From a checkpoint of a small mixture-of-experts model trained on Wikipedia: 14 layers.
Below are experts of layer 2 (counted from 0) of a mixture-of-experts language model. Rows are named router (the router's row for the expert), gate (a neuron's input weights, with its number), up (a neuron's input weights, with its number) and show model dimensions 0-191. Each number is 128 + 24 x the weight over its row's rms, rounded and kept within 0 to 255.
After each expert's rows: "mostly gets" lists some tokens that are sent to it at least half of the time; "comes after" lists some tokens at least twice as common just before its tokens as in all text. This comes from a sample of Wikipedia text that the model never trained on. Tokens count by the router's weight.

# expert 96
router [128 144 160 138 127  93  95 138 107 119 155  89 139 137 124 127  83 144 137 171 154 149 160 119 120  54 119 123 158 139 145  98 142  91 149 132  76 122 119 110 127 115 107  91 138 152 157 117 158 113 163 105 120 165  99  86  81 122 151 122 123 101 119 129 138 130 110 145 147 130 128 132 151 144 146 133 134 159 118 121 177 125 140 200 137 106 129  84 150 120 148 116 114 162  96 108 156 138 153 147 130 161 116 112  90 130  84 126 104 128 146 134  88 112 149 117  93 101 121 127 139 126 128 110 110 136 143 152 100 133 129 152 148 101 106 148  91 169 137 136  99 156 106 167 168 131 125 166  94 151 157  69 123 154 124 137  94 128 142 100 183 182 159 133 130 160 142 141 136 138 154 130 137 121 114  99  97 134 142  89 152 158 136 120 127 153 146 146 149 131 124 132]
gate0 [111  84 165 143 161 154 128  86 155 107 124 116 125 137 125 125 134 165 103 122 117 165  82 115 115 139 145 112 158 111 128 102 136 150 120 120 116 130 120 134  93 100 123 148 123 120 119  76 139 136 175  99 126 102 152 132  93 129 113 153 202 130 138  92 207 139 126 131 139 134 114 153  97 141 103 131 102 160 139 171 125 128 141 142 104 148 150  98 106 179 126 109 144 129  85 109 121 143 158 164 160 118 128  91 128 144 112 171 145 127 152 170 153 138 131 133 125  89 149 102 163 150 177 100 120 137 130 135 134 130 154  96 132 125 152 119 109 136 141 121  98 131 155 152 117 134  85  97 102 134 149 120 142  99 140  98 149 116 137 103 119  85 162 156 156 149 131 106 119 112 114 143 114 116  90  94 143 187 120 174 126 101 177 127 122 138 135 154 147 111 143  99]
up0 [157 139 118  87  93 118 127  82 137 152 132 108 167 147 173 127  95 120 179 132 118  98 149 126 132 127 138 106 128 111 110 134 167 125  94 139  87 116 124 155 154 133 108 106 150 127  99 143 126  96 144 143 119 125  87  97 137 191 118 144 141 140 149 117 109  71 113 134 135 153 144 123 125 111 157  96  98 151 155 140 152 142 140 143 184 139 140 128 128 168 111 141 149  97 116 121 106 120 159 126  92 133 127 165 151 105 111 133  98 107 131 106 147 151 129 130 133 101 139 108 140 103 103 141 199  85 161 112 178 121 148 136 132 126 157 115 149 142 154 126 144 128  85  86 147 148 124  98 101  98 218 141  97  98 153 136  91  87 148 163 147 109 110 146 115  92 113 118 124 121 126 134 146 141 119 106 105 162 109 130 131 113 113 110  96 157 115 146 113 145 132 122]
mostly gets: " Par", " Val", " Ko", "า", "ร", " Ma"
comes after: " |", ":", ",", "-", "|", ";"

# expert 60
router [112 131 123 109 123 119 107 128 145 116 119 106 142  97 120 120  99 147  96 160 170 154 143 131 151  56 154 122 133 145 136 103 144 130 144 116  98 110 145  87 115 153  79 125 116 124 157 129 126 104 114 153 137  98 144 117 129  83 147  77 135 114 135 144 155 134 116 121 144 114 144 127 164 155 135 162 175 133 134 105 143 121 120 161 100 121 120  86 147 132 141 118 113 156 118  94 152 113 132 135  91 144 123 108 140 124 118 121 107 136 136 120 103 129 161 122  89 104  93 127  27 131 132 130 162 127  99 175  85 170 120 142 139 117 141 132 103 157 127 154  96 138  82 127 151 131 149 171  94 147 132  93 130 156  66 115 102 140 114 127 129 171 196 127 153 144 145  87 136 119 126 113 166 150 139 110  90 144 123 109 149 124 133 104 145 163 143 153 146 116 111 136]
gate1 [140 135 159 123 163 122 140 138 138 126  79 115 161 115 121  98  85 115 126 115 149 183  85 150 131 181 119 173 134 173 113 147 122  89 152  99 147 127 145 123 119 101 121 121 147  81 119 130  76 159 136 112 154 112 117 127  90 123 130 138 141 107 141 119 108 115 113 160 140 136 152  97 115 118 149 148 109  86 143 114  99 133 107  98 168 134 124 169 139 138 140 160 139 160  88  66 117 174 140 172 118 147 132 120 125 131 139 161 145 141  73 128 171 140 124 131 140 124  99 131  92 147 162 124 163 140 113 114 105 130 100 124 209 110 136 102 145 152 156 104 170 101 135 124 120 112 138 137 134 123 119 158 112 170 123 137 131 131 122 120 124 124 143 129 156 151 155 136 113 111 129 129 150 181 157 118 121 149 110  95 150 145 112 137 133  59 105 105 152 126 117 110]
up1 [161 131 139 143  41 122 117 117 106 104 119 121 123 138 114 102 143 134 116 142 119 125  96 150 127 120 152 148 137 119 182 115 113  93 132 136 137 141 146  83  83 150 142 132 116 185 104 124 130 101 139 110 155 108 146 151 113 118 155 123 109 125 119 109 114 106  97 143 134  94 143 103 144 174 123  92  82 140 145 150 127 144 109 153 143 106 121  80  80 132 119 137 115 141 111 139  99  94  83 165 132  80 156 150 137 140 118 121 125 109  73 143 105 113 139 119 122 129  81 150 148 163 146 143 144 102 124 158  81 136 126 100 198 127 125 134 119 154 134 145 137  87  82 105 121 110 113 143 103 143 117 113 188 137 106 148 115 109 129 156 100 137 119 162  99 115 115 132 159 136 137 106 113 138 199 112 139 124 162 119 128 157 143 149 130 114 123 151 116 148  92 105]
mostly gets: " 2", " 4", " 5", " 8", " 3", " 1"
comes after: " |", "|", ":", ";", " 3", " 4"

# expert 102
router [151 132 124 141 135 106  65 129 150 125 130 112 152 111 139  93  86 186 116 179 121 163 159 158 135  53 124 123 128 145 144 120 156 121 151 118 110 101 138 112 139 150  97 103 124 169 150 120 167 104 166 129 135 109 117 130 107 123 157 140 143 115 141 129 137 112 114 191 136 123 145 143 148 115 148 151 150 147 116 145 150 127 143 163 113 102 125  77 161 116 153 126 102 155  92  87 165 109 144 152 100 181 123 106 137 110  82 131 118 115 101 142 118  89 147 114 101 109  89 133 125 101 144 141 138 102 136 157 133 147 115 156 133  88 136 143  79 170 131 158 138 147  83 130 151 107 143 132  77 141 143  78 134 126  92 119 102 131 132 129 139 172 177 113 134 159 143 121 170 114 138 138 144 128 137 127 105 124 161 109 133 124 110 147 121 152 133 168 154 141 111 124]
gate0 [110 153 102 143 153  81 116 102 128 170 109 153 151 157 109 170 146 114 141 153  78 101 137 140 158  99 134 128 140 107 162 108 127 105 110 112 171 137 181 116  89 133 140 110 109 137 101 106 155 115 143 126 152 100 111 145  99 114 129 149 119 141 177  87 120 126 141 145 103 124 100 169 110 107 103 134 156 110 138 103 121 110 123 131 144 134  65 108 113 129 112 149 137 116 101 121 138 147 107 145 140 129 120 132 152 100  78 130 144 134 107 139 184  97 117 147 192  91 137 150  98 129  90 134 118 139 117 135 105 134 133 107 179 136 112 153 137 144 140 101 114 163 162 119 139 105 172  95 118 160 144 110  96 110 160  78 120 128 122 109 131 163 184 125  98 131 127 107 112 123 142 140 130 140  70 173 165 137 108 140 150 111 106 149 170 125 136 130 133 140  97 110]
up0 [149 132 112 144 107 126  96 109 165 125 132 132  74 105 148 127 113 158 125 113 143 175 192 128 133 118 113 193 147 114 128 138 101 163 101 106 141 122 170 147 144 120 161 125 220 107 108 112  88  93 143  94  96 144 142 127 113 101 136 160 136 105 147 106 131 130 128 147 100 138 139 125 108 113 136 118 166 147 104 126 118 151 149 101 101 133 135 127 135 148 103 141 112 125 174 142 132 139 161 140  93 153 131 145 148 130 107 174 128 157 132 146 123 102 137 171 146 162 167 151 129 144 171 110 146 122 106 118 143 172 131 138 133 104  94 102  94 103  93 156 180 124 142 120 132 126 140 109 151 128  98 117 132  99 118 141 108 128 106  98 105 143 149  85 113 107 134 137 114 160 148 151 122 120  64 110  94 109 133 127 100 123  93 149 143 102 118 139 131 130  94 174]
mostly gets: " A", " D", " P", " S", " He", " L"
comes after: ",", "-", " (", ".", ":", " of"

# expert 104
router [118 160 139 150 109 110 109  83 155 114 145 135 125 151 145  89 124 164 107 144 116 143 176 148 117 101 146 132 160 160 143 105 152  76 120 111 110 131 130 104  96 140  50 128 130 133 126 119 131  70 145 125 137 115  99 122 109 122 150  92 145 123 117 147 147 143 135 156 128 111 158 138 169  82 127 125 157  95 104 119 146 130 121 146 109 118 142 101 116  98 149 157  92 158  79  77 159 115 153 140 107 148 117 131 122 103  94 109 109 137  97 119  87 119 155 135 100 103 128 165  96 107 177 111 142 131 120 173  90 163 113 128 122 121 127 166 122 144 123 166 139 115 116 140 120 132 119 175 115 146 145 103 147 129  86  98 129 119  96 115 175 152 133 124 131 175 110 121 174 128 127 146 138 109 108 108  86 150 157 112 118 133 112 143 125 146 145 148 117 105 111 194]
gate3 [ 86 161 209 151  92 112 115  98 152 135 150 101 141 138 186  98  89 114 136 117 153 164 134 126 149 134 137  92 113 142 110 100 133 117 155 145 121 135 105 100 106 106 127 107 127 133 152 121 136 122 120 119 121 106 134 143 120 113 150  96  91 126 141 160  72 165  94 140 127 157 123 152  85 144 152 154 174 159 139 135 105 117 147 153 135 144 152 139 105 156 121 138 125 118  97 151 136 121 173 108 131 118 124 155 129 129 112 165  97 134  99 150 117 129 124 134  90 148 111 134 172 134 106 130 173 153 127 159 129 127 145 101 127 100  93 168 160 127 115 142 119 102 116 152 147  94 157 130 149  84 138  86 140 113 118 156 116  88 115 180 159 136 129 116 144 116 132 175 103 107  92 104 120 136  95 159 116 178 101 143 134 150 113 137 146 102  92 137 104  87  96 133]
up3 [123  86 120 116 128 106 128 162 147 159 107 118 151  91 131 102 164 124 153 129 142 109 134  91 137 145 115 118 124 144 119 112 104 165 154 128  81 133 148 132 136 133 118 148 102 142 144  52 128 132 175 105  72 148 114 105 132 142  94 180 131 156 161 133 157 152 127 111 163 124 114 109 112 142 146 127 138 136 123 195 160 125 128  78 154 159 124 138  96 154 125 149 148  99 111 149 141  83 129 140 134 126 151 103 115 135 100 100 168 120 121 129 145 153 106 155 104 100 137 160 153 133 159  97 155 138 126  89 117 143 104 170 166 103 136 153 112 132 162 115 106 132 121 117 132 100  72 109 112 122 114 110 150 103  96 135  75 119 155  82 141 140 117 137  98 159 118  92 143  84 160 115 132 132 104 130 153  88  96 182 125 136 112 121 130 118 100 134 119 113 119 139]
mostly gets: " his", " her", " its", " was", " His", " their"
comes after: "'", " He", " he", " and", " his", " for"

# expert 33
router [119 154 121 130 130 124  81 126 137 129 145  91 128 117 139 126  82 144 114 163 149 142 164 147 122  47 144 137 137 125 136  70 137 139 143 119 112 112 163  84 125 150  95 119 127 143 113 118 131 100 118 131 137 140 136 110 106 109 155  97 148 105 125 128 136 142 108 135 144 133 154 120 147 155 123 138 171 133 122 107 131 124 122 190  90 102 155  94 173 131 133 128 106 129  95  85 156 129 124 144 109 150 117 102 113 119 135 134 115 114 143 116 117 133 178 132  60 116 119 129  55  97 150 107 161 128 110 159  85 155 136 127 130 106 122 124 101 152 123 136 109 159  94 120 169 121 145 167 130 149 144  86 115 203  90 131 101 131 107 105 126 169 187 128 134 152 130 127 141 133 141 122 153 145 153 103  98 143 119  81 143 133 136 100 138 125 162 151 156 122 113 141]
gate1 [128 168  76 143 128 118 125  91  99 125 137  93  92  97  84 168  70 124 126 125 125  99 150 158 141 104 123 133 119 149 172  60 119 106 124 132 109 132 161 120 119 121 129 154 152 157 112 118  95 132 190 151 135 138  93 169 127 135 146 133 139 106 151 153 127 141 133 128 136 155 141 158  96 127 136 102 163 139 118 118 138 136 123 137 123  95 110 152 159 156 119 121 136 120 104  91 129 147 126 111 140 154 165 130 127 141 116 182 172 101 168 107 126  95 140 139 187 113 139 182 121 118 134 113 173 133 155 152 162 139 124 103 196 129 127 179 139 121 109 143 104 154  87 107 155 140  88 107 152 155  86 148 185 115 140 135 113 151 149 130 148 143 113  85 122 135 129 112 133 106 129 128 150 109 116 121 144  96 127 129 142 109 137 120 114  91 112 121 125 139 107 145]
up1 [149 112 132 131  54 121 125 165 139 175  82 162 110 150 120 148 137 123 145 151 139 123  92 109 154 105 133 116 147  86  98 173 117 166 146  95 137 116 134 114 172 107 161 136 101 156 179 121 131 148 147 146  88 116 117 101 124 104  90 139 151  91 162  78 119 111 133 109 162 149 123 120 131 123 107 170 118 130 153 159 122 162 132 103 121 120 145 118 130 138 159 144 166 123 121 119 132 124 153 134 132 141  81 155 104 139 142 113  71 147 104 117 119 135 112 161  57 136 129 155 178 108 100 129 108  91 105 115 150 153  76 153  96 109  82 118 129 161 151 160 135 128 147 125 137 171 131 129 134  73 130 138 117 149 133 119 149 130 124 101 112 130 118 168 127 115 138 137 110 142 116 135 122 119 149  99 146 161 135 155  96 129 130  96 126 150 148 167 150 140 139 144]
mostly gets: " 0", " 8", " 7", " 11", " 6", " 9"
comes after: " |", ";", "|", ":", " /", "N"

# expert 51
router [121 156 116 141  75  93 119  96 103 108 147  98 150 139 128 122  94 140  87 155 166 164 161 134 114  95 138 126 149 146 136 118 150  90 158 135 123 125 146 104 147 133  83 130 127 131 150 100 124  78 144 176 137 172 123 116  81 104 164  98 181 118 136 129 150 129  91 138 155 162 151 136 151 112 164 111 164 149 123 111 152 148 132 135 117  63 114 104 149 139 123 109 123 156  91 131 160 151 162 135 120 201 153  96 128 112 122  94 106 112 140 131 101 123 154 108 104  99  91 130 109 104 153  96 121 110 119 148 134 128 115 127 100 135 158 116  95 150 146 128 113 145  99 137 147  98 100 141  83 149 160  98  92 136 121 153 106 130 132 129 126 157 166 116 139 168 135 130 123 155 133 132 137 132 143  88 101 115 140  78 132 147 122 149 145 168 106 145 145 131 130 165]
gate0 [130 130 108 114 109 110 120 125 103 135 101 147 110 141 115 178 105 142 140 138 146 140 118 110 133 118 143 147 114 107 101 101 156  71 126 174  95 120 112  94 140 130 141 149  93 139 175 161 146  87 144 157 124 154 110 112 155 148 162 126 127 130 141 130 131 124 136 142 117 142 170 138 161 111 147 100 134 156  90 154  78 128 184 141 148 147 123 134 163 147 116  98 137 131 197  91 133 158 157 111 118 148 161 116 168 106 132 107 127 133 137 157 100 114 111 101 150 111 131 107 110 130 156  97  92 116 140 148 143 125 118 109 204 134 165 128 151 136 111 125 134 126 103 128 125 137 121  93 123 124 151 125 132 128 150 148 113 127 120  79 137 140 139 104 142 128 188 169 103 145 123 137 216 157 106 108 114 105 105 151 109 122 115  92 122 149 168 144 141 112 160  87]
up0 [118 118 140 121 181 121  97 137 114 126 116 169 144 134 113 128 189 126 120 109 125 129 134 120 114 132 140 132 117 158 112  97 120 127  93 115 143 121 145 148 120 126 105 141 162 110 129 135 180 148 153 104 116  47 111 149  96 144 109 144 150 102 151 121 132 136 166 139 111 126  93 109 169  85 105 152  99 149 130 129 164 149 114 133 143 135 116 142 134 153 157 148 129 130 144 138 169 187 147 179 156 102 122 130 128 128  91 126  70 142 129 146 154  94 140 154 124 144 128 138  99 146 147 133 158 114 181 130 116 130 165 132  44 113 160 126 112 112  83 137 117 131  90 169  93 101 149 118 148 112  96 144 121 181 171  95 125 123 135 123 123 136  96 143 143 114 124 132 131 123 100 142  89 143 143 126 120  98 106 142  90 115 141 144 143 108  88 136 133 151  86 120]
mostly gets: " Best", "See", "Scientific", "The", "Early", "="
comes after: "|", "\n", "==", "-", "=", "==="

# expert 77
router [124 137 126  96 113 100  94 115 141 107 115 107 132 118 137 125 120 134 125 158 160 120 152 126 139  74 135 129 140 137 142  98 150 133 147  87 108 105 133  76 125 163  99 133 143 117 148 130 132  92 127 125 136 130 133 125  88 131 189  60 156  96 133 116 149 129 122 169 151 115 154 172 133 113 153 148 160 157 139 116 148 150 127 155 124 121 101  71 152 137 149 130 107 154 100 112 142 115 136 136  98 148 122  86 139 136 106 107  95 118 129 136 113 136 151 125 116 115  88 141  79 136 126 112 168 131 107 137 118 133 131 124 146 126 180 112  95 168 132 156 125 144 141 158 142  84 147 138 116 133 126 105 176 163 120 130 105 113 146 146 141 163 229 134 129 164 130 112 149 121 166 118 168 150  98  85  92 116 111 128 157 148 131 136 118 140 170 173 152 114 142 141]
gate0 [ 86  88  99 106 107 117 104 124  92 196 164 113 110 146 121  65 107 122 129 130 156 152 146 105 130 161 141 146 131 123  88  82 151 140 116 108 130 123 134 124 132 123 102 119 116 133 109 114 118 116 112 146 150 121 132 149 118 144 110 137 192 153 108 159 109 153 132 140 123  97 134 155 100 114 117 193 159 138 181 134 116 142 119 110 106  99 158  86 168 169 174 101 133 129 140 167 135 133 158 122 122 134 160 121  83 123 149 116 144 142  68 132 116 134 109 133 100 131 143 137 144 130 170 140 118 155 147 137 175 120 116 160 161  80 135 180 140 111  91 156 119 135 110 107 133 117 124  82 131 130 114 115 185  98 136 146 132 107 121 131  82 151 122 121 103  80 132 129 135 103 145 127 146 116 120 160  98 143 111 157 139 136 118 127  96 127 102 110 126 101 109 131]
up0 [145 135 165 115 110 109 145 132 159 102 149 104 125 150 154 110 124 146 141 137 148  92 167  98 121 136 111 112 132 108  91 165 144 164  94 158 152 157 129 107 142 117  94 140 106 141 135 142 101 104 139  71 123 150 105 104 114 155 134 114  99 137 106 144  90 136 118 176 149 118 141 150 138 140 109 129 111 130 108 154 128 127 116 169 125 142 162 174 119 155  97 151  96 131  87 114 155 150 142 174 156 101 114 150 132  86 131 141 138 154 152 123 135  91 119 128 119 174 137 158 181  93  86 111 129 104 113 102 201 150 153  99 115 114 118 116 158 129 109 121 154  92 129 153 168  94 113 141 125 158 177 113 134 124 123 124 163 116 114 144 130 147 108 147 141 140  71 110 126 123 158 172 128 136  94 104 106 119 101 107 103 165 164  89 143 104 121 144 124 144 109 149]
mostly gets: " England", " California", " China", " Japan", " Texas", " Australia"
comes after: " in", " of", " the", " first", " to", " South"

# expert 49
router [119 151 127 126 135 107  93 126 155 129 158 106 146 124 148 112  87 145 105 154 152 142 163 139 124  84 112  90 160 130 151 108 162 113 166 121  97 125 130 110 112 134  88 105 152 122 125 110 148 107 134 119 145 125 114  50 101 106 145 106 160 117 114 155 133 133 118 154 159 150 157 141 148 144 165 159 117 159 125 113 170 106 156 187 134 118 134  83 147 109 149 113  97 146  90 118 147 110 152 156 119 154 112 108 127 134 119 103 131  98 130 138 108 103 128 126 106 116 105 133 142 107 135 101 160 112 146 129 109 129 114 157  89 119 140 133  73 188 143 147 134 158 107 158 161 114 136 165  96 154 147  72 149 188 107 124  94 117 151 149 149 156 176 122 121 158 148 114 159 112 146 136 131 136 125  86 127 121 123  84 146 146 111 149 138 155 145 155 177 129 111 148]
gate0 [117 113  76  96  98 125 124 123 124 130  94 101 148 122 127 131 159 145 111 144 149 134  83  97 136 148 122 158 149 160 142 143 141 181 111 103 150 118 124 115 156 130  86 134 170 121 154 141  97 117 124 109 104 108  99 119 102 141 113 129 150 146 104 124 130  98 124 132 197 156 140 117 112 104 148 127 107 133 189 120 155 124 135 165 138 165 134 122 109  96  92 135 157 132 128 174 159 104 200 103 131 143 136 101 114 131 150 130 145 139 160 120 104  93 122 130 174 119 117 129 182 171 164 122 125 102 151  92 128 118 131 108  96 153 114 138 123 123 131 121 141 136 131 106 157 109 145 127 148 107 171 124 172 175  74 137 116  91 118 149 153 133 132  97  97 148 146 120 165 150 122 141 145 146  95 140 112 127 124 170  95 141 101 176 129 140 131 120 134 166  96  96]
up0 [149 141 159  77 126 140 162 114 125 140 127 102 147 117 109 127  47  98  83 147 135  87 148 128 119  71 160 127 143 101  81 145  98 129 121 142 145 115  95 158 121  75  62  97 108 115  97  92 114 138 112 157 162 140 123 156 102 153 152 102 129 114 120 114 134  93 106 167 114 113 121 111 128 131 151 114 102 116 124 132 109 137 107 128 102 122 124 138 106 115 130 160 143 134 100 117 134 111  91 143  94  97 137  90 123 112 151 133  83 125 135  84 145 136 128 121 123 148 125 114  77 129 168 108 117 125 123  70 131 124 109 123 140 143 102 131 177 127 133 122 118  81  80 123 129 144 117 116 119 136 128 139 133 147 124 119 169 125 126  72 104 152 129 127 153 160  94 189 132 156 136 135 154 126 127 129 108 132 149 122 140 127 124 105 124 118  88 112 175 143  80 112]
mostly gets: " Gracie", " Robert", " Tom", " Mike", " Chris", " Steve"
comes after: ",", " |", ":", " by", " and", "-"

# expert 76
router [134 138  88 149  88 111  75 106 124 159 169 138 100 147 159 118 151 114 111 159 151 146 153 113 111  82 126  92 119 162 127 108 135  84 122 102 123 115 170  95 131 136 102 113 132 142 141 139 133 113 136 126 115 127 124 117  95 120 176 105 157 110 152 125 150 138 102 131 148 130 168 132 142 112 129 144 130 139 142 135 118 128 115 143 123  92 144 123 189 124 157 102 105 128 136  95 142 113 138 131 118 154 141 115 149 100  74 129  88 107 115 154  82  92 176  92  75  75 125 126  91 121 175 129 124 124 142 149  95 142 124 153 104 132 171 202  74 161 171 149 124 145 113 133 152 112 132 135  92 168 170 112 149 151 109 139 110 102 120 123 136 158 128 108 101 132 139 135 144 145 147 116 134 108 128 119  97 108 163  99 134 102 133 163 119 136 124 144 161 118 101 140]
gate0 [153 129 127 159 130 142 110 118 156 135 131 122 145 124 120  70 127 117 157 137 135 152 116 116 151  77 150 126 104  99  94 142 107 142 114 119 140 121 120 132  98 125 117 159 121 160 157 136 109 130 120 104 116 121 101  87 129 142 165 138  99  95 174 109 125 170 118  72 130 161 129 125 130 127 129 122 159 126 139 113 196 122 141 165 106 153  98 150 130 153 102 140 108 128 147 102 114 187 112 120 140 108 142 103 104 143 139 154 119 150 109 110 116  53 120  81 136  88  97 126 109 103 105  89 143 149 132 120 107 146 110  95 105 137 151 146 109 130 151 138 156 100  95 137 116 124 162 112 118 149  76 164 143 142 111 170 135  86  90 143 108 153 130 127  99 160 104 127 121 136 156 138 166 126 177 157 152 120 129 122 105 126 162 149  72 138 126  71 154 119 118 121]
up0 [141 107  98 100 123 135 143 141 124 136 123  54  41 150 129 139 151 145 105 137 112 132 134 130  63 117  97 124 151 159 124 122  93 163 134 127 114 122  89 146  91 104 121 158 149 167 116 107 103 100 134 127 139 153 132 134  93 138 130 128 110  93 147  91 111 150 130 153 102 135 123 158 153 132 123 127 134 108 138 141 151  90  88 133 147 141 121 120 104 156 110 132 140 150 187  80 156 126 109 144 133 172 131 124 118 118 125 137 120 156  99  86 104 153 148 128 160 127 122 119 159 132 110 174 157 115 154 129 101 120 156 126 117 127 128 130 134 129 136  89 108 122 120 139 111 132 133 157  88 153 108 144 166 129  90 127 158 140 125 104 109 158 159 143 150 196  90 136 134 111 124  67 158  76 144 139 135  77 119 150 131 131 127 173 101 134 114 146 116 137 127 107]
mostly gets: "Scientific", " Coordinates", " Website", " (0)", " Born", " Clade"
comes after: "-", "\n", ":", ")", "Personal", ";"

# expert 94
router [135 125 160 142 113 103 110 110 114  87 140 105 132 131 105 137  90 121  97 172 160 142 190 138 131  62 138 121 132 127 127 107 147 111 137 121 108 125 139  96 147 159  98 123 134 159 135 174 154  91 147 203 129 127 118 115  72 132 156 120 171 104 134 115 116 126 132 161 145 103 134 129 155 145 139 114 160 132 134 129 121 136 136 189  91  68 134 106 174 112 139 156 111 115  85 116 151 123 123 152 131 137 107 116 135 125 118 113 110 124 142 132 115 118 174 112 131 120 135 131 120 117 157 112 152 127 136 151  93 123 118 143 102 119 157  88 124 157 131 133 153 126 119 119 156 124 156 145 121 142 155  81 103 182 101 111 147  98 124 101 150 150 211 104 135 129 127 136 111 133 157 130 129 146 136  78 113 115 145  70 141 134 126 108 142 144 123 148 176 137  98 143]
gate0 [133 159 143 114  63  95 138 142 131  87 112 145 128 131 106 107  91  84 159 133 150 103 101 124 122 147 110 116 124 147 131 173 119 129 125 135 132 134  99 136 102 149 119 148 184 203 128 159 120 130 129 165 147 116 125 119  99 114 167 129 107 132 128 169 128 171 140 121 143 149 124 119 159 102  77 174 116 117  96 159  88 128 146 138 139 122 164 122 141  87 113 101 101 144 103 102 116 176 120 118 128 134 118 145 131 154 134 151 173 115 129 114 133 110 113  97 160 103  70 113 157 111 116 136 150 147 161 114 143 126 136 166 146 108 125 121 130 167 120 112 127 147 122 132 129 119 169 116 119 144  83  99 140 144 105  91 136  86 139 131 161 113 122 123 135 126 138 152 113 113 103  90 152 133 187 126 114 155 125 119 106  71 120 186 159 129 101 149 147 114 105 104]
up0 [134 122 150 143  77 129 204 164  87 108 146 123 136 125 105 164 157 122 117 141 116 130 146 104 126 104 131 109 147 128 149 141  85 125 139 123  95 123 138 117 114 107 118 118  92 122 100 160 104 145 183 146  92 147 139 109  82 101 115  60 167 116 141 115  84 161 101 115 137 178 110 115 103 154 107 143 147  74 107 126  80 115 116 143 115 155 154 134 125 104  99  93 133  91 151 108 145 114 134 143 156 134 107 155 152 149 130 139 104 142  90 141 114 131 128 157 119 146 144 128 146 142 124 117 122 105 168 150 112 142  73 114 107 121 141 118 175 115  92 101 173 129 142 132 132 151 118 101 105 107 172  95 128 135 136 130 139  91 146 101 141 170 169 114  98 156  93  98 153  90 141 125 122 143 152 108 132 133 127 114 123 129 144 124 153 138 123 118 108 140 114 174]
mostly gets: "Scientific", " MF", " Total", " FW", " DF", " Candidate"
comes after: "|", " |", " or", " Total", " 4", " 2"

# expert 64
router [131 142 110 158 105 126  86 132 113 112 170 138 109 119 117 153 135 131 117 168 141 159 180 118 109  88 132 118 123 143 147 102 158  69 133 114 116 131 162 100 116 141  92 110 112 165 146 168 148  97 158 137 120 118  98 120 104 124 164 121 132  86 143  95 141 130 111 129 137  99 150 146 139 145 133 146 168 153 118 134 115  94 124 196  83  78 117 104 175 129 134 103 107 140 134 103 138 111 125 152 100 147 143 115 119  90  95 137  88 105 141 150  96 107 155 122  74  94  91 115 102 118 157 113 120 133 130 132  94 161 115 146 106 131 172 150  84 123 169 153 122 153 140 132 142 138 139 141 110 123 182 122 129 193 118 155 104 105 106 108 142 160 135 111  98 145 147 143 139 129 158 137 136 120 123  97  88 109 163  92 140 120 117 150 121 146 115 144 149 123  95 145]
gate0 [101 151 123 137 119 115 115 126 128  95 129 107 125 123 114 114  81 147 133 132  74 115 180 139 135 115 150 126 107 100 153 156 118  71 145  92 180 127 143 114 121 136 156 155 106 106 147  97 121 154 145 138 108 156 101 115 131 142 153 150 164 124 117  97  98 123 106 157 165 125 127 128 171 112 163 125 112 141 144 123 136 126 121 114 105  81 150 138 137 129 131 172 119 116  81 118 148  84 123 157 120 135 143 154 146 127 121 120 139  86 156 124 147 113 134 127 135 135 113  99  93 123 184 150 184 113 156 103 111  99 126 116 136 146 158 179  86  91 188 155 138 132 117 112 112 148 150 134 148 137 150 145 149 112 166 121  71 117 121 134 111 133 139  99 101  94  78 111 107 109 107 117 104 101 140  84 140 141 163 128 156 119 157 159 103 138 175  95 116 107 145 149]
up0 [136 135  70 162 132 138 140 148 109 136 112 146 134 152 117 150 129 194 134 122 145 116 128 137  90 151 129 123 114 116 115  89 148 111 128 154 139 126 110  77  95 155 156 102 157 120  88 121 133  98 132 102 111 110 120 118 155 160 123  81 114 155 105 116 118 114 123 132 109 135 148 145 138 148  85 101 107 131 186 139 122 104 146 122 121 145 119 153 166 117 153 120  70 166 116 125 155  99 124 141 129 178 156 138 122  86 146 153  94 132  98 114 133 127  89 105 153 165 135 154 141 113  96 123 164 114 115 115 154 152 184 109 133 107 156 126 173 107 153 110 108 167 139 142 131 140  95 134 125 144 117 140 141 121 140  89 130  97 129 164 107 131 147  52 111 138 150  90 111 108 101 141 138 109  92 114 161 150 157 140 130 132 160 103 159 145 122 137 139  66 123 125]
mostly gets: " Genus", " Preced", "Scientific", " Coordinates", " Succeed", " Species"
comes after: "-", "\n", "|", " •", " Binomi", " Succeed"